Weights of a small mixture-of-experts language model, trained from scratch on English Wikipedia: vocabulary 2605, a softmax router.
Below are experts of layer 5 (counted from 0) of a mixture-of-experts language model. Rows are named router (the router's row for the expert), up (a neuron's input weights, with its number), down (a neuron's output weights, with its number) and show model dimensions 0-159. Each number is 128 + 24 x the weight over its row's rms, rounded and kept within 0 to 255. Numbers have three digits each.
Before each expert's rows: a language model's description of what the expert responds to; "comes after" lists some tokens at least twice as common just before its tokens as in all text. This comes from a sample of Wikipedia text that the model never trained on. Tokens count by the router's weight.

# expert 32
It responds to: Determiners and table pipes
comes after: " in", " of", "\n", " to", " from", " at"
router:106112153127085169101101155096110169143129124122139127095104121107106108145133122157095107139126121115149133148114089155163103121124147126122114104137105129099115133126157184160121133130133141180120113144122130077127151136136120094109156110108124148134136127113125127121127145164163129121098107140089133110147092125097112134114139072129131176075061105142176112145149137162110137120080103120170115144151132117081178163136127073107141123155139145142101086108166123110104137103098135
up0:119093105167140115125156075145122144106128128106148107170118103157100136146155103171145134132139099141141131173154121130069139115103147092132153139083115108152145110121116097107131148142117136136084094113141134128200156085140186141121134129100152180159112161151078138126124130135120134093112101137157119084127141100163124110116148124099137149108142128152140134101096124127092079133122128108142139197139137167130097152140147144123119141133126097109146127098110128095145135149094147
down0:143116144158160112164118159178107105139133103078126101185145105134153183130100131147129134103154094127110109127110156131134095097116108169138139129098125088089146110100113150092133123093135131139100146123122158119149127111096122123090146100141100097116121121106171143101114133170129117144121136125139114125124084148118106096097109095108109128122128150119147099133117132108145111121091146114082121111131088132096134131151158067099125101073120173097123174150096117128091083095129147
up1:109161119101131120162129130152132106123131106120161124169077068149100116115101125143116094115117135093133113174171091162143121144112154159129136122137158118136139080128125133151144112121127142125155159083130161120132134126154169161165120094083131126177102123142171148158101134117112116136127107173112101119173125102149108110120121087139153091145158128131124098125171154142084128114138162143106138141107132133119082103075108139116134151109102117154112095094110066124113140151148121
down1:094126089078091142110145122123138155129135137089148144120144123119171187138130163117099110126129120138127114119108151158140112142168142109116103116117136137131108101116158163120188104128099133117133117097165163105096112148122125115127164120121138139148105127111137139135148084146125120106116152187104125131161118151081165170155093150139164133118106116159093145139151131093162118105116090117099120136111128084181115110093136167145158122188091159102124144155136139159146133153166136
up2:085109130129090132114106107119066122071128148156108155103122133126176119135153146137113181126142164101106129126123137114133146139111085139136100131134075138098138087102146143120121108069143144144084142109136111151113093120080144152144154104167083153111120108145104134141117137095111138184155105133125150150127185144131126113100117109148120125127106149132180125161091086126149133145162115139091114131145162126114145096142136135177134081148104135140134119089140166131140131138148123
down2:078165112147114144135124081135104109112138157130103122147155145137143170139124128115128136107147153131102109099140133104126147068104137120135109146172078167130127113108136164167129120100133163146078126092122167153138117079119119112120110115099117145159136155150182124175111104109130096079139147139142111127135139119151154127111154141103146111112143147114132102137114141134110095093099093095133113131162096121100117147102151134187158173121153152127098155118134122149106154163181094
up3:139125141144129107127118101136186139082121159154111120125142110152073133124152149128120147114117096153139145123127134136118150080106128119159200089099092119115132122158179153123115130096108097135165147135096111129110152139110139156122150136101073084141108071098145181128149113083101132135184105107120134117162171164114118154101146130109110143112123113130135106143107143110118128083140164112105130112116131128140123145141113130119112148127138131172110123162121084164102106164114088
down3:140108117100107166080181131101160160103121153114136122117100149082107132157153125127166130107104156137121170106161122130168174127131112154117117133124145121135143156134153152154148136158159096142124134134150139110131148150138127098092135167099097124105149174152149151123118139120118154107125122076151166068106163132155111112167091136148097161125160121091129101130124129133124113139066150135145096128173144141123069109168116099103137110133133147095128148134100130140085119118123098

# expert 26
It responds to: Short starting pieces
comes after: "|", "-", " |", " the", " a", " \""
router:168133112138171063153114132146123131178150122131128065127096106124129120149169135140127151149156148166141124137169168125106125169122114143123121146141158155086113131158125148161134093142156104155100167089160125152161091089101134128107148154145098148127156120166125140111144108101120124106124148130160163162106120110091130145130165119089150123119159112144114134133077151113125118123152130112088131104119145065162125157156144138119096135136122076153134142099150126118132166137137102
up2:127127116110087091089151128108149131135133143149153131115088136144161086126095135167129119129094137107086098102089136145158175145130130159102119089132066146143120127113159080155107128139139167149103153146158163136106123131128136133131159088121111099105173128095120112166138167091103160176102123092168142120148141154163126083115121154116123121175134101109150119129112144136108138165122172158130124129136125137082120113109102150160147163145118116122080143119129126099118149150106142
down2:145127143119099167148157100144118147119117125103094118121108169165140133109117134104102157116087098052118147133137137109137121139106160117151152110123109149154139135116117098101142133118151134118132174150134065151134142077127151133141129134128104089123129152147143133149123156116096090117129147134144127117109117144105124120084145190120145106128142132124127129111126110155109196134132120138105139107145164123066135118125184091139157143130110114165125168121195072127148098152097106
up3:137106128125124146104165089069122127123129166137149119110140113161112121115117129094114137103118117131120127157153113113115121121155162115119171111109106173153127153111119132091134153146150098098155131102122114082143107143126120137178147132125113149136137101084152128154150151112121134091179084105135167093054121142138151152130130119113061107166145064147108095171141124115089102134098130145108120138154135128119119100165137129154114107095154129092103136111138085143112100107143111
down3:153129140110139094111163135133172154142134121080112077089099158153162172122133120176076115143132119107148132130163099090173114134126136135136102126131137135150154148101140100062071128143143108108137118130100139122119135115166161102085143090138162122088120093161128126134163151149140127113129170130142135112116140148115115124139103106156111116160116159107134121134135185130097155142121117152131124128111167185131136140116123160133109115097143108155123161114147157090127124136066114
up4:105155082134074116141109126098143122118154136050109121129136132117092119138109097151120159116114133110172165111126109101151114092090140149136102088101136146127127136149124142123134119113107144112079099100137101107155126178139116145105126126122156132139145109130140083136114156127108115118150052150126083125086099071127123148148128137106118097116136117133091087123137142160125132121134130108134119118138138123164144115138162096120115086137156186123148057126150088148117156117122142
down4:136142112120124158132126128088113115164071128133105142104100075137142134103150127173139161128155196104117162128150153095136124134137096135127110114164092106111126113145126115147145155174123112143123137140152063158156133182135149113098120094160157097103099118120157130132124140139189105105128134136131088145125112117118139166164137148147143116105097119139124097140162099076096134093117128105129121142091093123109133117176159112098113104143155103132099110101124108168112149151124132
up5:107105126129148133143150126115117112132144125066094162130052123118092148126149127112136146148161159136117132109101133151160142117126145127127080119153130108115116159127184130107144139169148137161133150103132139133098141155140101149114080153097081130139124160143112131109141119156116091135094126117129137113170128118152125064074177120154125129121105146156128148097146110118108122172065079114169129126127113132131126130081161151098102114120126131161136112142120145142097149109178140
down5:165144120154119097090094088134136112128144128132086146131149161145111149097146146120108104112084118153089114126182125100142155125144105149127115153127104138170122099126122140144137122134122114134160108130082133131144164125148192107121170120094087113125129180144144121138054137161115129115111140161067126131086142126135130130145125114108113093085099172121120086110158126092180107159107170138105130116116126123117140124103095117128097110100127108109128122153129156113148133171138155

# expert 34
It responds to: Clause and entry openers
comes after: "\n", ".", "ed", " one", "ording", " feat"
router:100098143118108130101142170117118122059108115092101131135101105130130148164119161161141160111106125132175171151114124116142153078128109167098131132097127127134152111136096151078083136113136141101112144157139155116127184137107133122142129123112145171097131106128145125105123147135139086166126149171132125129107134149103103140114128086179126100123144159158168081100135100141106148158098147127177151123080110094159129100101157111111125117116105134124146136123101112138166115133106095
up2:101111138133118128128129123159102122077112103183122135102106140116152089164109116175109174148106127126071112160090140109175148123126120133144141139136117137130123155124139130158129178108123156088110149119120116146106104110144141154164153092079135137115162139118109118151110097101129120176117120113162141123149118120153126066082130111119144140107099102070173143155109094146120094153140102151113132115161133152086112136147126145145100124176120083114136130121106140140133165131168106
down2:117152152122083130095148130210117139098106125132135150115128164129175107157097123163094141098158152115092085109109124114156150135123141083110133140121090157134116165115148136097121165091104119147096126137113134158134141089167135112143115122109116131097128134107136112151129108135129137121077142112206109141141120122146186093124156142150101129102174173101122123111082119128140148127101124128149156158112135133089127126090148152125156114148120169116117141147107130112160142096116155
up3:120127115113101118108119075104133117172138128110108176118160130179171148133123099126131120109184120133142155182162120149129130107154110117089147131092112099101120142113125155091146128098127140159122172112138125110127104112139100122133142132139118147140142141129087131122113106139117115133160110116131206123113145123166168155117145170044125148145151130130167148120082135099136112098100164136147133150163117144164105147148135135121139081123115103175110098121148123156142124108131091
down3:110151098102118108108155146111140147164151111110182102100166147167110148127125144160133145130104193112142152115097144116112177110116130145139099092085132121090136161090138113139094180134170134093117110104148129133104176118173156079108097153138159173128098118145103136151132152110097148145119122109151146127133109141151069128145130115096163111144108132153136142135139108120118135136167151141106113138085110158127141141120126147090142137091130107093139091091115129149088138132116121
up4:108112119126130091144111135139118103129140140105108132119139117142135072124101105167092130138157115145083145121155133137178123144117118126118092115069136169133121140139144118106126117122135134091103113130168137161139096162116155110114103164116086171114093107102133148129139100125102119123132101092092096097095109131102111145126103142129126134126163152137129188100145115135138146089170144118098138192104108116165162178157145114117106078143093107149128165096111143173129130158160118
down4:131081113090115172088146120090155137136163146118132158129115114113128142095129116129087134109127142080120168151113201116130129141096107161139139109091129134097103135128131145156172101137135149107112178074114116139180108111102129165102094090117132117109137183123098127114137106094174090149153098116133112131106136146134116112100111141154111121097081178122119121075122131124113144093107098116120136153111136092103150134110167149153110144128136134114139149153119146128123145168133116
up5:092124096141125122161151147128105123121125048158150111126131124100116151133153102100119168132115165090101095147133156110153123132166161129156140144131117143123134107126112072150129095147082110167122106125100160097132147148136121155137120123127106144109135144104114122101125104149118164120102099126142129135140107131116165135113158132116123190084127086120137111178102139182094145139072170179099156147119142108107105109108102146106125113149124149140149100122149178116119143115099160
down5:160135121111112125135100131133131157115107149149141155169122134105128118129107129094153148147115132133132154121200110161108111127117137172128126074114138131133132113117133143124117078178163086129157082089126142129198094151138133141113142096128069139177106107117136135172140139130122112149103111131112176155155131137113154114142170148124145140076171121124130152133114128105147125122103123126091124146108162098121100102147135106110158147127165141091120120116148083080142142156092162

# expert 33
It responds to: Conjunctions and linking words
comes after: ",", "s,", "s", " and", "ed", "e,"
router:133145181115092135108117155095119118111138145154088148144100127129140118164134144140153128161133120109131167134110134114189144138084108111120169102156097161160139102101154124097112160093137144099125151142102108163136160152119173144162150136132120130146087126092143122164103122119129129164139168145119167106134126149152125088098050108137120134170107157150097148143148087158115166125126124145128123111124152102131151087167104112153095104091133151103096158125145102121108117135130130
up2:106110126121139135120093093111143117079130098157091195123110143135169099167151164182139139122097148119108108171131167133163117144135131137114132169131106126073141110163149171146124089118123145162077155080144124122157098134117147131137126137140113104139129084135122114142114154115103132140128081107133111102101155130115156111132122139099130097117124135120171151170091147157126104153139105175138149140110134084122141137110103118123137126138133140127118110060116163157152135126131078
down2:143103125167097119122129084140126140102091101131119149151131142122167138162096087103155165120140120148107147122105144139151106162123113093120095105115133168105116128139150146144111122118093141123110141121119203172169123105145098120153129104107122090127112109162121140160104135088117095109139153163121087157136097105116123159094121092170102162101143172132086128111060130135144110108115126113133121138106155130084115110104138119122130177128105172132160154132103119156124144136149088
up3:131158125092125105199178123104178090166154126133123148139166064156136137128132140125150071117117106143141158114112129105096167142090126158104143121131111133104107146143161138100117103128102119125129123074107080130145111119110162125136112107107113132124117150122107138129144145081118132122093133140137162142122167145148181147149116126142101101131073101127123060122085131126094106122117133124157123131151140140145101117142164136153087104108123097125110107121160146162109102136100120
down3:116128200123136147092135160139074132096138156102191129113103151126093151153134127134141125112099126146166111099138138104124112139109146145122134125107143127120145140108127128123090143094109121119149117133121162190113142139132125106111138109150136112129123129146157140165160099115206121107125165110123175160116107097098156115076155102170088111148062154146134122138136116102108129086102147129144108109115120152161120135169121157107130177147108143134137144126135106107108081131151122
up4:102115144155169124094121157129153117118147107121114144092127157151096124124110157100097130113112088120133152117096126118129162099136146135103139117118116100132116136157135119104123105120137153120118078131074144145160143158148096169122127152117115152116112145102105122085118125098107096139133105125150113106156133164086112182139112078122164108134161144142121114125107130149159141119134153152159164134133080146151048089169182119121112120096153122143128134165134126081115112169085102
down4:138137127129145159067149133097098170093135166138162127145120124111133158080132170096121154109133151140138137162125187126156127161100183173096165132104146131116110139156131140161126135103161140109129133165125131146134134138134096158076179144123135124173102082135086108168155141116150113128153138093121120091163103169075110086125147112137146130100137106101122162121145149128130115093123102109127102141129095112123145135126183130131142136143132153125119116143149154159118106150134112
up5:127106121124159118122138131108160188106160103121157118125127125125124120150171155170140100164129139087098138125133125155120141132151116132185104099087129130084183120122142185122157085121125154116082123094102119109142138109124150153105133130105134123092112191127146108117150124168099125100085112150113114118151093114166131114107142164164162151124131144138136088147130127150086085150123134119156177137128145143153098107128142125130136124118103130144132138108106141149116184146065127
down5:134084137126141158136111099119133158111145160130111093141103144167122107151127097132105130115081107118108125138148130103116131151100127148180138089106171126107096113139105161162113134152130126172167162123170180143109127172101129140159117117137138129134144195115123114147108109107150148119126129110124096179124113144156104112118164112175128141167092179151089076159133157139137094124145133073151123121167162176121095144112123127167135120130127142157118136117127119099128127113111117

# expert 10
It responds to: Counts and numbers
comes after: " |", " a", " 5", " 4", ":", " 7"
router:113080157129179084110117104132106116116116129151129129101117132117141140113127156133109165083115089152126138128150181102128101157148108146141077120109112161111134179107152126127143111165092122126066108137134128156145077152154098140092129112105127140116094137087153090092098117107098114097114124090124158105152113124103141123115158154150155130132095122094152160081152093166110134131130113143142097176123111134118176138125150149101103097130108104129111121120112126169149144104139111
up2:084151147108108120128107130128122094101126136173102114123128123104173080155123142156121173156145140115107120133115149118152136119107143120119130092163100113135104156124124130153102130060151202095097122101106103133148145099138161106152143121112090137115114182106128109161113135080113118141145127139150176133162126131161118064071118134143128131152141142117139126138123140158152117152147126136100144131149122127114131095138100118177145109165121118070120143090120174109158110137151126
down2:126127130118099086161117130140127132098117092130128162137157109141135130105125139112137127101133147094106113105109104143142197116111128096097159113133130115134096149135154125101081165110140116145096173129154172106129140113149101139169107126157106147136140127132146132114149131164082105145097097148118125133157091123149135179162068100169097097104118169123105119112115163107145097085101145137125152111087146125075108134133150118111165137103133152087130141102103102101152098164102138
up3:103137114156145092121124092111100123156112146134106118132099047144109101120164191160154123139117150149082137143140139134114142127064112125159145120181136162127094124154097132144127121079129113153117139149118113120156141171092178138113119124111099120108137094135161123133130106123109104155133091152102157143089145134150139101102138110131086137107122097093135146134144100161122121082110095106094125122126162095138144096146163132109119098161142128112154125163138110174152135136116114
down3:163141177126114166137140124139143142096129104137133130114149158131116101114125146124150155089119107141094107140139134106175123183131135165123108096068164122093149118101164114113136113091145136134115130133151170175124091097126095150127117147135138114129150107149110120123133102143167077143132175109157161138114150159154091106147130120155098123137101106135139147162107183155163114128119085162078117167128128147122149140105184100119113115125136130148109138172147091115122119151149096
up4:135142124171140095134139112104127149128166134113129150114182089123140140137108117154134148134121136109159126114123081160144145120154138153123151133086090084115126114120162081126142107110163107105152136113101126144187150149140109145134108164102140126153093114114113089100169200121125144131104129107123172118106154116120163126057139113112160146151157149163094090143135147086111114124129128126142126122137108152155107087130138070122100139119113132161111173160120116165116144152110136
down4:145183112108148136149127129114114181103158138128065125103152097133132107095129119172108143118158094111153142139136095153140086170159131128165106141133076121120139136117161132160135122161122115147115135155113124120144163174127119155119122115083122155125128102156139148110091173120107098112162131166135133148180138138135090108071148104107157107151163110109081139146155115104154085105119153114152128151132114113141159094118122115134126146149162133143104162116121106175137132154113154
up5:109115129155127131111158148109153168164174078150158128111092127111141160131114118137180117139126172135149150160113150136183127126134126148139125138126121116112108145130179117148142102135090105126123175114139146135071132094127138139121129127128129151169157089118129153142150158180105186120125106124153131126109152111133158121107143121149136149128143086156146145135113124139181091140110120133144152121148177144096137145136119149132169088120127154174122105173159179136109148078096113
down5:136099144121113111137137141125155156130116113137117100124144113137120105097135071165104127130163125143143140148146134101065172134156140118094151088128163092154146125110153094151127107164122117119191123125160158105136104174135124119126128111162126101156126084115106136121151118108109115108123137135150130157106164154116147104157120095143157155127109129165110131108082127137174101138126066084114135120142147080121125132128076138122122120137124175115113095095111203151134129139161136

# expert 18
It responds to: Articles before nouns
comes after: " is", " as", " of", " for", " in", " with"
router:119126138108117137139118129127115094138125128121130161146116094109060103142131168134116159134149128135157125148126104154105126130128156071140147121140133120173128144125166201084153138164129133146108128123156089160091116139114095153146149121158144122148116110145108102151111098076154140144133094138109142116092138119111140101127109152177119115128073126102167126099171160157101095113132182142122107132165150124102201113137120111136102103095109121116136124124105145155107128102138171
up0:091075090175147118119177087173136141095142115103155124098127110164126155103116119173109122131141128132133130116163105150130124094163127123146122142113145151133156112120123101143123155115113117177141122131150131143105139142150131126144113175145141086147133141035166129142098163095107164120104137137102115110144153147144128142161129110145142148152161126091137128126085122116115103135164098116144177178102119142116138129115125132145163133153138096141112101129126125091066147172131121
down0:101095205155128125077112129161130138151139141118159143139141120124106131113102111146183089114098141113136171171110119170124099113122088152083159089097105138128103116104118152116091131161110143127124145128143152098119150087098148118122160156145155153101124174149161129134122135096147108142134146105093146097149140106132122125129061121111126127131121123095131155125154117162088158143100113163112122165116133105091163105117121075145159115112115160134106148145125126108147123102101135
up1:104151113139128156127144112173173155140126139161139136115072113141131120122112095133108143137171139103096122095142097171132166142133113146151150126154113146120116150162156131189103122119139114124142168067153163155148106077148135130083135121111088119151125092132139149124110131151084120106125144153094135168168137133151140130056096122133141123129144108106157147157137085124133119106147116143145101107125165155105128144095122137122147096099102123177114127122158084098101103146127118
down1:117093123079072159101136144125112124108126140129137093115176129138121156111133140115076115110137115091131146127149141135139104114119177149122170096183130166162094119150111124132123114111120117111133149091164127132127115123127132091146137083150175112141160121154114139100165135150120162094165119155121121128118116094148109180127122113149129140167111096125117147160139148073179127100108105120131133139113113090135148157154148174116185134133125152121094144174100111145087129155119113
up2:088140123106106115114117120149117135100101142162125135088083134134204103130096135125104170149150128099107128141098113110154134133119100114124115109094083122078164140121152132123098124096142189150126150128113121104124112136144116103119125155099137140106118148103119112158123124096127140153126105125181168151145149109131145119067132104146160157093120150076156097136103095123111112128123114151129118134113092131121133149140137171159109124199144137101120147101139133100117142109169071
down2:114125128101111098132109135143124176118094119143144140112105155091183096104168122114140132095113140115070084127137115119161124110145131107178145173119101144137145097155134162152142123123093103147132167075121132118112142118125092156079143122124149169090108144113119107191107168124136093094111138138151136161134105113149158137103135114123096125092168163149132158164125086103130104154123135130132129136154112107097159149123115106178129114115157152123123133103132105085135144113103101
up3:096153116115089127157180114120151089110129102141105079182124078131145139140155130128143109117127140095146137110131108146142154127151080108127162124109084098122098135152128137136102104128146144074154136141111093130117165121148132148158143146118134148156132127115097191099108134103122126093135115112109154138154129194163130130142156127154112094135151085132150087181133086125129116120116110090130104114125152097154146107122155105160108110101106104164119094120100090119154115110100132
down3:168165060117148143120091161122190182105146102169134155130137129117150129108104131152112140142145174129131114122146126149145146158149128088109135120136161137123113140116127138142138143171132131130097144122139088135056125105135135085175120099135131113132135108140091104147122144132157103115160098111111120138116137105109139156118096105098116138098144123146085151085104168127129096073105184176161138111099163147137112153140109165125125137101153143109145084140113133139121134138119122

# expert 8
It responds to: Sentence-ending punctuation
comes after: "\n", ".", "s.", "es.", ").", "a."
router:128143130129152187103131160086093143158170115159104147092132147150097107109095131086130132160170150133089153145131104118092142121106116142120136104135138124133121087081108117109132098142147081088127121124116129089109133145117116080113119144111120166138164140124142132123123146145155168137127131175121129106081125097149156105134114066161155090130116141118163071114140095129130128157073100090137127160120149130170113144144170120123138119114141127121175122115143109121157121114121093
up2:105124134149129113094166116176103134116116128152178103089100109126135116161095083157119166145163150111102083130139142119141167124127110076140117149149090147107121148117165115145134126089120162156135146153123124155083121147117117120124132149099130136132102110089112135161139133114109124157146169136151172127130132194140151092096092119099122177138130120106161115132095109141155153140155116103124158163141152121120153150111107127193127117137109132117144181100133120104130181131147145
down2:114123120113117123119099102142123131159105123113135125111129146159129131147107065137107139118106102086126089121134161106139145109111159100138126120129129141101128098149117114101119109099077133149089117129135101159166150095122129144153144123123099140087119138173121116153187164098121133149135143145108105177131151152121130104136129152082140133067168105143100135101113150107122149101101148122170139164132103111079133134117099162130172095132144174103101165154134084118149177093095130
up3:117148141128113140168131087132146154128099073163119135100106096128151130111168116108157112098154093172106139096142138123124132130159169080160132149127127127130158134138119150119141166156134169100139157136112076129145090140139165131113141155097073087124107091097093118127115120067117135126101158107130171138117139158137143198130092151104109141133112136118121112114109105136104100135127130115135101140190113153155116123167129131138135114170145148150083103146144139138097119123145115
down3:128126146125128161102166137079120116117144145090138175120116151136128123139123175158131146123095121122145148171126143109140071171124103167107120156086154134124134131096185122138078124119149123123110092081158113153108176103133152101143144108133157159123112166134099142120108133130117150098145128112057129085132130126145130101096120131139134100129109119136142161119119107097123098156121134130119134144147147097107182142108128132147059115115146105078120140133116164116149156164155159
up4:130133145153142089088108149169137079123181106137135140172117139126132131098125109133119142129119091138095120148107172146154141136125109082127127128110151133133128167132138131142141122155132133147130129140107079161186114118138141127125111139083071139131082115140138116116110107145111132138149105080104110124128118116051133160132123113142129136114143145117129124158143194083190098116165133118113153113126134158172125086132114100137124123154096152161097126163155160111109123179122119
down4:105144139144116088124079144140157125139138130126147128152126141157114140111133129105103150148113111079114170147102126084147087134088124146162161108109150089124107109136145076158095147149095161126137139114092118157141097126157146172098111133110127107125077152109112134157121118122113108089124100118153125083132075117131150111115080143111123148168139100135108132162146157168139133115176131155080138153162162158149133115103147165161112166138107143119121128132114132112118136130194110
up5:109138138177150085166161144113115117135136111084116118169129125141134119178131140137127154129169107099107128159118150147169120097154137132113094142137115109151120134196103140135161101132132136107093104097105124113119092138120150104142173118152142135098165157112105130060095113145124160126108119087084152143158102118139129080092176132100106147135086135144184148124156151116117130151114135140136137157145155139125151121133100135133079136096112127146123096126117123137111177152115159
down5:102108168153178154167090096116142138122126122097116109158120136140114134161143122143144125086138140137121137121158131126117084135107179154091117160102085127114111119130132135104098154149096108083088127103144123108163137113098138140115100086157141109063143159135075123143131129135201128127134154115064128158129081140115132119092153154145123124127134129157165157120135092185166144112108116124122123138134160168114098136161122115116133151128097152115119128133095102149140125118116120

# expert 12
It responds to: Nouns before "of"
comes after: " the", " at", " The", "The", " At", " s"
router:092124112114139166152131117132115123122137148116129168083124152102116103139142125175132146122091120118124116219128116168150117081116129145099093106106142105126155148111105150126133132134088095108118097145148134111141129103172131108160112166086143161118113124134119085130168126129142085101105177144106134156123127133078131145109113149077145154143108136099158104124170108133134135141134107095142136093128140155115146163128186102137083124143116103111095113131173133078120132112117117
up0:140108116110149124161117107157175148134129143154107120109089118137117129078123147146124105137137154138157122082127127117093137154139179095107151129119125107123131092167095103105123087133085127137120109122106108122178149144121172150137119130122106161094130168120122097073080092123127144155137151153153150106158136126141135117141151098126164137146114090116095125163125115134155137154128144090167140126148060159092060126126149133115161124137110093135137079146104158105147125151113121
down0:153164134187175097113162086165144090142118111119138175145165153132095138121102166128110134132133123115143117114118164147120138157140117098110134124137128137110110120155107150143122132140101123133143153152122144123160122129125132132063092096121156123122124112085140155140152062119181148131144093114138153196154116146129129153142151124139152114126159124116132111149110082108128158117105132125156120118108164107078119132113143101114117156133125137146124074142176080115168138108108178
up1:142100135139118137146111085133154113088150139167134094121155125105102122050109131096123088102174119129138140148135089143103120106099112128098125085145113071149139075125100125128165094105126130143134154090118096140118133110103138112113182108142082102154115096166137148148147119086112130146119121179109127151116123149133121092125137127158119126144159114109139085138169161126115163147106168115117146130138128133156175108107119136158108133122143169186132106142115129161128144133126100
down1:113140173100111144142096088121132149135102134152103103147115129150140156121164166138092120124099087114157060118140111127131118159124163107150109121110097160150162121122095104125133135131152151106109141131170160099118144131128147109121134125135144127160152065168124126132157141083157139148121156136139102127139162158116130094129139115138155113144149129104068113163141094158145075176107124094155136097123090107133101142150127127151172143117173109107144144151106133154160170138122091
up2:068135114088091143130148095191148126123127139194142134119103106139143100118093114145097109143156124136099124070106110117170138115143159117089136179091072156140122143128176148144118077086113103148166108130116126145127143145125108125142134133125117163149144100118120165163103105125115143136155073106104120115137154152103155110111088139127121125126132110124148129135115092186120113136160119118086113132142145116099126137108093134130118076141118115134147133075129126109147137137117144
down2:120134134131093163185163135152105168137191132108159146144098142123169125112128099153178133080109139115151150113097114112110161151145107122137111135123136161111160156138153117140128107100123107111106130121106127149140134126158114114123137148131101147141175142152135169113108186121080139122102105185181127092138162152108111150164125112111129144108130193138152135112134122145094124114084123128125115136134105126100161113118123148135167128130150178134117165082119136146121160114088149
up3:132099148105127147077129085155088103092106158168134133140150107150112122132166110120114105109130128111091137093156106148115118112125136118097120107141114129166098153168110115103136116121135135110116132125127132102125123115146153161171117137103082144130131145143145103133120115100115118115108102105096175084084132157177099137122144051188124093120143156148134110130083142174139145089135126113103122140171129151165148108139122135161121152129110107092125141123075165129145087138141105
down3:149099150125125166100123124132137120172156154086139084139134147098144134143117130146145137153144170114170129143094149151076105113166096105107085168076091139113132120129115133141106137111116142118083134126126160169049134121180143069091130125125117172139116144125134145142143170117155146099106102084146105137111125125172110176125118135128101075126115134147147128132167142095140122146100110136145129128116095119129083132108122113130102152129123111104113103098131134108142113113130164

# expert 1
It responds to: Table and infobox labels
comes after: "|", " |", "===", "==", " Tit", " 199"
router:092146122147131118121151143098102129136110123157174084134073155086159147166117089150145110135135116127120103133152122096142113109133108112137112154188104090120114095153147147183119105165138119139108123093131133165081106134155138131111127130140105108137152116152095108112130116113143157130111152098117176142140152170142115148132141151110143141126154096166123149159099091091164129137111109139117092101152124118097098116101109157128153090074092098122150102134129127095156170095105137
up0:127116122108112153147152138143131101105135141073144114054145140150131189118164118182120158159106114109131135095109095150131121078110148080111097129133128131137125143149124066115134131121105129139135103119145140128147119180136130133097130124122195170103098106111188105129135157111123125128123156120144146157129166167138166132141171124119137131125127106092131128140161115116143153137119153130152110130103116127088099180149119130122134144123122103163122119110103178108109137156169087
down0:109119158102120126147127115143131123120123166128133132141128170155118132122126110156147111125150127100105143124143122096143136135128083090110183108122145098124171140070162090150123147127165137133114121111115138060149091184179141113128131150143120114162073130068125165085103146091140120122166098106136106169123118122148143127099134131159156134180133138177118141160128138133082105112148120172096122106109126105124156139115162127130141115109091125124090091135151134152108156136139145
up1:116163100111124131164147088136122088141169097123136133131149137095121137126137133183127127134177143127137143154150111129128111119115085184098116128160143133127124112116120138172157054124152108138100115045098134128167103111146130088115130147151135118126147113148160169143166133132124119163149152149101115125139158146120135124086128128148143141156112132151117137155134129123101113158122148115107127102168151119120092149085138139106098178081110154181131096153154126123123085157139110
down1:092114140114130160096124118200102142090153129143097119121133143126111157164133120100125154104124144154138056178173110129098110116120163093120105158080127172117136115157108159119107162145150131116131119158158123080141161114182117118113100109132148141135120101125132108101116142096188115092123143126153105099141132120145125116119117162120123133142125119090129134145144116201145157132154134147107138131129121140152153139130124138149151135140123103146114159090102155154105131190099146
up2:113112151081124149086147093134132136107134083131146147153103138114126117158088134101129147138136085192135137127099166143125115166131124121104128097164125158138145101125185141124078132079140160121147126130077153128136179112078122135140143136111070110116113125106113117146113158088112159172155112132129148086120131123130101106115086147139124139121116103117191125173150124145118125151135126149089117112161160134097157124161128137136093110117108138123148170094124169130110119118129130
down2:165135103121099176146152106111116163139110146086087082158155120156107114150141126111110135084139146149116155148134146184147121145143118141163087138144162157154112175137150167111127114131141128146110060129161122113137133112140104140118105109117143141116130142141114124153113138155086106124133132115126143136128108125102170136141148117130185100119134129148147137059120139159112108109137120134115126158100134128132175132139107101120105095133162150089101181136169076170148120099167144
up3:136167092146141119123156112141113137118105140158104139135120060145136134099140108119127116192119141144101116151089092137127134138111135084125153121125145151095183158135140172090157133103155177111115158148115083155117141102109143167175126185104158120160103111135184136109096107093106135116146123124174127136146124137110125159102130112134118143171119129142144155171119171131137119120152159120123170139156175120140149124113119148143154096090156161120156122119112143134141138126099131
down3:163133139104102150146114071133082160153162160128117098120143115144139154147137111120116141129114152173099075117131117077137092122163148134153111163128113161111134108134120134138155141118135145131106110090103143161142142139079121130101186124109136155140124132166134106143088089142118154161140140145095161102140153104154094137172146096090065120123155138117151168144121154152115162143163141109125139093157139115115122100162129152110160144087115124111108097098114138155121144105122160